From a checkpoint of a small mixture-of-experts model trained on Wikipedia.
Size: width 192, vocabulary 17973, 50.1M parameters.
Experts: 256 experts in each of 8 layers, 32 SwiGLU neurons an expert, 8 picks a token.
Training: a variant of SOAP for the experts, 769M tokens, 16188 steps.
Below are experts of layer 3 (counted from 0) of a mixture-of-experts language model. Rows are named router (the router's row for the expert), gate (a neuron's input weights, with its number), up (a neuron's input weights, with its number) and show model dimensions 0-191. Each number is 500 + 50 x the weight over its row's rms, rounded and kept within 0 to 999. Numbers have three digits each.
Before each expert's rows: a language model's description of what the expert responds to; "gets" lists some tokens that make up at least twice as much of what it gets as of all text. This comes from a sample of Wikipedia text that the model never trained on. Tokens count by the router's weight.

# expert 27
What it handles: Scores, years, numerals. Digits, dashes and table pipes in football results and stats tables, such as match scores 1-1, years like 2015, U17, Cup, Serie.
gets: "1", "–", "2", "0", " |", "3"
router:572478523463465473421501384585505461504555525473438561422454458397481430416439457433450530587481483527440518497494473423409500607463503522429460563509547429510434485455475525462482495501484408537394556489483489548522575532385493493491407460452521476459499461426566467550474564486543353457535512447556482398549494526409492506557502496523495534588493516474492478473462546461481483523522332550582533533487498554462507492535578508517549397506492529540405488470451460509507565521519440502505515541523503499469463523596533497417462503513559526415581510498559519411560480450501550462
gate0:595530536490546523411463507561482419487577478512545565414421572591497490433500491520523470531561407465471572452528509464508437539498503479459519493425569457516469478544476480477593482553476488530555562522451595547461549513436492506523441526463535549496516532441469549590519441485543330490499482511509507476571430528389519403583402500473457515397407535386448423484496548489448526469396454510532442529536488494574527588492442526437590421448563459600549516474464548511528452475548468460479505488501487507497393520556519526389519475529508482554509527461559507472496480410495545539
up0:451498457490548473587488551485512542509547433516450545589419485470533497462465369451449453518420522516480464573338533532499578526488532555524554478571417393413505549534491569504481440444506513452498457534530474572539490487565532482517609533470462464506468560461539530478494491488485584520464541487432552547423538524518448635501592534463479593528475535591489552539452424467466546486523538474481479483579451538464515450419531541498401473569505541466480492482529434503445483472503513541518498479538461510519505480454509482626504525604493533540596591540448441420596614466575543466
gate1:533449575487425396427453516541505490508587482427472520493467459565472427404512459556433502501464497518457595528482541543569460544529469433519502517471647399485515508424523517542490441433426461470471518462507585493470479499463454521505504500392535537458485452435394459439522531498570383481515501480551512513453591482456438542501447482421593431555495433515505501500427527462495488484433443477553464395514577496569586481488510399542545385423459491460445572547426546537487498508445457497588510453504539521403515457482540526378482469508435532518519433555534553487448512490469423506
up1:559473420542482506519503470508518535449450522540523446505437537444505564547470551449468533495455560455471535411542509481575526473487474538522492502540482467515550440503480474512492531576475462591590443527474490560526575469629523450482453587573539496557444474503515587478398474598512453577443468545417593505494509428608516468502439469410525454471489465531468495564556466505490505555549510394483395438505511450488532448435499538416509543526540444458408487429525454478483449454538512515392521524537473608516545484517510408545560466679507502384438496534560468542469513507425587498
gate2:525494574469529427510422474476529577506459487430512491501570533480482470424523448594500471426510509444430555529554475487478475498455467606435522463450481539606523529536453556532475508543497442570450509489478455535428428512570521525502489475406531485478490461470519493477494515583501383535530458421529538476460459572529592510593493417452504506582532475480471414440589599541561462556525448435395476505524462529500515479483552505594464476499461525587395516509467501549488505466476522487485574468578551505465439512528642488375534466491506597554481391451502548539563601447428522595
up2:431500484367473360419529466503540449525480473520410604611486448489468559470527588484541527468417578451448509496511494496504459510602469507525536455505498494562487507450531568551527568385509588545466467483479505438577435602455428457519482586572520564520495436596523487552472504482457561477528583562501495477414543500481518511475455591423450568573483503465510472517415512499517445515582602511578500515477615484456523523459594485534553422498430503549487509449484536468496566518483537519503423487464449618496581414436532537485486557491492501445513452510504557464542529465438478482
gate3:512429466516537441454566413373405533505523558424388566446516529529556525547474509485568530539492414497507443519437537549448495507508609461461466440498531476415464535541562537447438465484501452522524526480568506496457535526523592484467443483448543501515589533539544544488562424516593445525574464445585425481471449463499503526478548482515458537479459488473468562596500546386415430535443464467564492513478478536501529595566528486488476527470586533506513463545583472427462433640531385492451488459482568501560374505510431615524472515454543452509524519482487440472596508498457508505
up3:510409510434476521493547541416492516459533521425460502513474466439481618511532507471529515499514486564473474474360510595484418543526552420490509470456565484484435479517493559463484471459453460465503513372602419530465560601510475554482553366478561465527537550540463521508531382435538474508557514496606473524559455424525494461488557489401510519473466549508494593466576542371395518572524464521538508566422484521549517523507558460563433557506559595547519434545526517480508429584487513554476600548518529498521501517547471537535403469555528461517475554562525530485586512448456558478
gate4:521551406456586430461530544440496483413545541497529518518500508456489451449466433475517569580457543431482542495557490502546534565510564346483545485513485530507506445457496521501512574503523447457435565568570511600528579455487531521503441457524500466448504527476486470465516510591626482502482527528586457611483498525484508563505382572416450502503475558418516500553544518397519494488534433525500502478422439479570478551487571527628488509490527533548487460446576492435589516517396451471516506546498505577456453528551453537481458483507561332547517518496450556426546543596582494478
up4:316515416507505632473517504574445487556527537489503459482419386454554508584500563583538530533416493523594479425535466490557461533491532594504486523581534461464556484495521489503553588469485466561369532520528536499476431540549377514539474547497543541531517499453556441513523479471578501466513584469510414532461484440553533415459523462496526541528483446478527426480495442597516501399488500574455460478524531586497444549479519512512509440498496417482540617473492564518430523507531469528530542425436527564533535580453441522577435514485498501433512502564413454529500524535534507597
gate5:593490567575491508557546436535517435514530507571462574631502439482516413495443555549545443555481530608470474547497489519541603577483513560501449495525481502526544435452556558502369505510579457532415509492473568451495567552606511550530450461484464453477471544492508443519527475549510431467557417500527463550599513467498503514501476465424550532590473452593490534454439506533577451486472417539496398486490569494524413417503546441459554512502531528532434550502467536515509554536514567583490607444445493436440540461503568558537447562574573548447534524564413512503540445493470589476
up5:426597478467495524436461552400458558540522488478492521377574584513479556574510379525433563485498495452468591482467544448447484420524463445536446526534477484473481548548500496476578566465393526488505461495489440540434449410495455455473519454522531515508506448563467502505500530488485554585440582444521524505447508483509470538497555465547493579390503504440538472487505441416494603527482590486483536551571470487543547486488432613558498526587456469492535427536538442511426506458489487398549407460606494587488430530578429443510428468415483407545468542460563518516448575536523481544
gate6:629496564471434448496588478530474523446513502408493524484517606517576502480629512506448552584462528384577480550464500393476455521574495557460516430508547509459481495409489427460538549498548571456581514489492436550452483501518513456472422487503442539540533423503500480549490541438474448484515518558536481507446434424522567426476442470560469535528531586508523396511524480424493363563530532411456522537485495492446496454481459536448566487413390509521526489564490510483537537545503475468487534396574425526550461478485629464502499457555504437445474443529480469477474573406433467429
up6:541488567602467514532552472518426506564485547457479477582542608493470454533560463534414473468478430510487518501577533411422562410552556513513410443436549525561593568563498317428588481565541484584526490433385461378453463423494562493599499411535476482533524444565447535484512493494533535506467511460470489431468454471557489471490552448554510525482419635509513548497496539512502468539493527495546501525507538471452513532568461529515446557538554506542504472479479503496471474566418514399509421550539421486473534543499544548469456487461522517390435501554549499552531575470479500520
gate7:518505492541410511514494504545375515521554506539513447467552476515557489515535383567523406464572537452430543429512455465395468494577549526487491493584493492551441453449514459506487516454488619498394487511433506612507427436491566473477558574574478590425483432535502593384537484486478482475560498478504528418447461497515533522513559491606500502554543524451529556601573544406557536445511563552515473507492375493530528533445531477627508504496567538492431537472470508439531549553408463515490488535523570537472409530498465533561518501511459501418509449484522555481498511453546377471
up7:489490455494512434471464497490533462490462541530434493601504535458445443587516438469597473472591505459483456490503444519550448498496524472511523471562549455522349511410468524523554486521581545439479503394498510524507445557494473503531543468506425546404504490561486533528494483454603547491649545509590479459543516457577461509498432574441487520533515563494449522499475461409584533492554528592575477474476598483532475483490546526622460510624581529462509442407559455497512548511494556582433475476452441503510558560527457491493468579406392455489521409401498530513574467481452483465
gate8:481450522456528405468480536587472522502450504489511433526553458454477528408406506487522539486577522542437507558541486440432512452591485490493501488586601542532480459513449458435554541536441490495530495448552445548333505497433468518634527474453503429400497409481514537589551499442611401474499444524453540453418487503474495478518432602532491508549403555460518501495483600511559487482538463508462569475460494452470530509512473574575514475394437486545502502588426554533422434558476447538504487494464536461529521567517519549400493566580533437477535503598459466553525524549492462445
up8:518459484486530521570502465471510516472407554430509469482570501499528544502467451527494600453525425438456533585553447458577488402445531475461441507498527475482441516547400544524526514563434384484536556539482444509476437554564480535609490589459510425440486447420467480553540443455555509562474529462477441454531512539584565437542574574540548483392496503566497515449503417504503481551371385488392484413550495459495531425525506441528527569440443471479532410458516475592504454581514456526548472536448535542533570581470503487473503511538459487443571555526364494541479531509468510447
gate9:561570515542474524491516473602503506422476442519539459420563491423529518463431417488474447518521584515498489511462481477489527601484485419618452485514592394442552453503590516514540530520520410489429556450594529459426527510393590530486633513422435520456515479492539555494578523553555431487495571513500567504507542517439520416514531489450596445575483527477498514420507497557552479393538426515505431517517463447472537472503484509568544493460568488548540548580500471524477478475466444581445569576502493479542429530608549561410442498502486458565518488540509525442422476499583431538
up9:445467468403660478572473537462500501538585482469548547647509503461531494467567555604614468467432415451484507498531520464552501432554490537365516426505510641458432492476448448474436511443510545514489475521486486489582541464527528496501412500516591529494546467494495455451464485472442500523521468574507455516491504568559510565543497542558411555488491406487480457574493429477467571488499574491404559438554468517567478487469502527543490509496476526530513571508457532528517423497492582375524417384556503466423548488448474508473508462509490571479551468462572466529579504570516561536
gate10:504471486561554521549468520516491478518523402554462433403354557564547484441471446513524316470488576434535487522477501504389469501420536448464575520545487597427461452414505452514425476467473451505481439560517607507533548526458499503453557595485529474476445483456454449427534543466407553438509447419516484492544525502407547545415509474507511458544529357439546529536488476429546598454540386536553449434503411595515528410500463506559521505512556438466462509462511450468521498491531445515494527472498480529500510470573411541602520498502503504470516508515498481489463558496480534543
up10:502467470410551559547512404551417522530512454451542593512506557488528458528496555483464464479501439459557473469596481531521441488558471525415491483401546571476490499481383504460443421460564456478579619541435544415574474548589529453461558509590507536478419470469520438545510520448484412420432507471510497505477492552389522482503452500489566445540516494547585443474480486651506466448491457521494482480483447553460435462486345507387483511492500494489519599454582518513526440472534545513589490555541488455526564520461547472448606521525488503465436510449582508591504464535513475515
gate11:411419456456491498472456493534447482593432515539406363468498466497505416422490548555568514423425466583534482441444511546437466485488441534561486522563510503544455542532539448535468521378546524505500479508574454566511524566562573423509451476549522423526466434447548562554442531442469486493506534504535410481454498553527402557489457474507489598503527438560465461562488555444471504499592478507543551561593500489425511663547499578474501463578417538448489495481423460513432417535608545560479508463510449449489538589450502531476554515454436524441521535530543552543514478523507548477
up11:545497422468474474493605532567447532640384490537501435441490559515494427396431505522434556413434479483455539490470538487405455536536416525552494516524443519543456409506531503466576528512546604557488560521563492491462453562503475466544498529528549483433402465436508455481556460417492488527494536406510440434551491555407472435546481539535412492487449493526475523588513502471515473474566474459451529589494512443380474556470499598570474470495485582517442472477416524516517416573520556506473506553585468417489547618566429510472558387468480528441480506509473520499463545482517513487
gate12:471452550535511512438469440436438595504486542467493590443528490465512472524464472511522452500575467607316465530396523494420521498484490509512417554526475475463535476582526467527514422546560419521514514546459536462366556463434549603545557502543505434487481527487483594471489442532561521465535456431508472496489467500472479533469578497568546558489462515475482637514554513468501526518460414490579505528548555514492547432548549456467448620471677485503490472534491552418478469579540461482549518491468517394512489461560544633494443561496474525545446508516523512504470440503439531513
up12:461459525573460531415467413420429489498481518500553569480501487462481431508499466510525508513505470605350433515454545532450596465465447458493441527445490472457523459576451435520536409507577453493513534523467474446390519450454579583530487546520496419490569497503545612421475451483562528500555441427494486485483436460548534542461549502527524492410481538425439570507529522479514529547543435488565471491521521507451517433472517431463476604466627516502450457531472550373500503544573478471608510531490550336500476446465490559476433574469527527537498531570545518475453503520399482442
gate13:509432497481479370433521516637533489520432461414451514577440447419543454532473478507540545583396417476455428533541460451504472601490526486522457544595585486468538478379430489497454504547482464458471517452564504493489545578541446508540409438486477445508557539456558483542508542504523451468487495500452365477541578468468543423507473487572594460540452511590501473454379597492499436514491435542562508527590527557434504536535524425493491466426527492488451519491501537475542556561533493510451523579446412480501476462507485509495455546458604499483609516510513510415505565494515544423
up13:567502526520479563590518567390514538510544469523479505452513564534480554516463498481493494427566537535488595456434521525444463405506460549421516445410557483613450545577551511449551483490530505497519514571453471464529457429522600528447547569508560463414546431516462443438439453511524529536505488510576570511452428558498456527498519410503425470560528511546557568607557483474483527478526527437524482509516480385545582506542525533448505530596493490551473464460423528536420475425396556479541479460620550453479594564472453496571498445542424474518453395462434513573548443533519467563
gate14:452410531423549526485501550558455520482560530443460516482430555572512401533575470532537530511489519454531547395481499605497472384404504574488482404492587436562453492576498447558432460549516440467461505517460567480468523578410545535500434424498485495509449561475550381549484494523539531535552482557636503475519501543470509549503342463541447550462509525548473570417398497455564555559464532495498532457546507504580584490551519514506567473474640538430449451504470482528555535476461523477533504551481461540531505539443565465429483551555446532541509492529545476542536441522561454548
up14:446553542492390428478528568593438538516450417510444509496491427503579562482540518453513466429431516551456523521469483495497438425466568603437550552480546612576545530456570508449475530617422470458493540556435545510571490508475477466538517482564497446484501504605485366522445596544457488494523499398542501425500580521523427432559490524462498528573500404506581522481421517554471531482549473388603536547506560441443528517584504491410470492521473481535506494505496495510492484524471437465451536475507495462526493464544406485547560424454515558600508551520408545558467465504504587550
gate15:583573402505518574422552534600438535456535422565517462457481536499460528532476473463462490464429503477467472536635469488418501485522501491444496539494417550537467510515444500518466499522519521493443534503601402496559534535394530526454435452544535483476542533473532452421465517517397453548453461526422550446581595617445548503538519572490494496472464481471566459445504496460586619476519469579485554503529446531456477564463553537554422535558432454499505483473532565504492554398437573451397492553591497533499527529471454482475442485506548543509586537512613512458434452590591490495
up15:544458495460582442490512573428547473547417502545518493566507547480537473556570541412547495482464449463419474465607492530528508473519430594463371506498560524552482498511466539482477477562596501369547561504503563515469392497513489554608484498494520479547500387421512529501395541444498450553607514488498452486462459586430447548586513548515484565553531480500496403446404571429489506548480509545469537385599503443513537530492526483496575476457507488393510411518474545523508457416586477532517461607445483516527549473521541469476562517508520492560480462509461492619490472474551498475
gate16:535626469431522488446466557481564480561528582517455566496465474469448508511538433483444436501464476539410499502489575497550420476508489490544439497486440407478488425537421485480518560518449473628493562568459512470569498468403473537500450468531543456518409537378455447478453521562526451526561494454497524514530616520479500593476436566439484533393519504410516546533511456477532554566416522469522585468446457553511544519481573513390523516550512515448568433450447542474633600442583507489545509553470511560486544476484500542580513454474421487425564601543526528506546543537491533464
up16:478569513469482493445412513592504495501554432441497458501499505527625573448445442456440515520430480543452434545533515586542404512459478562506499484479476523530459469550517543526534467582478520512491551695590514444570561482415479507485461520496485493449488445465395505464370439461493567487521503429486461430551503561490492446584467557472533516483542483492477466498430468448562516461430457508508496536608493436537484534572601440440503549403381487467582507477388552499555454522456381478524432542536533569502574512502514556583562542446534481522529500514470556532498512491488511555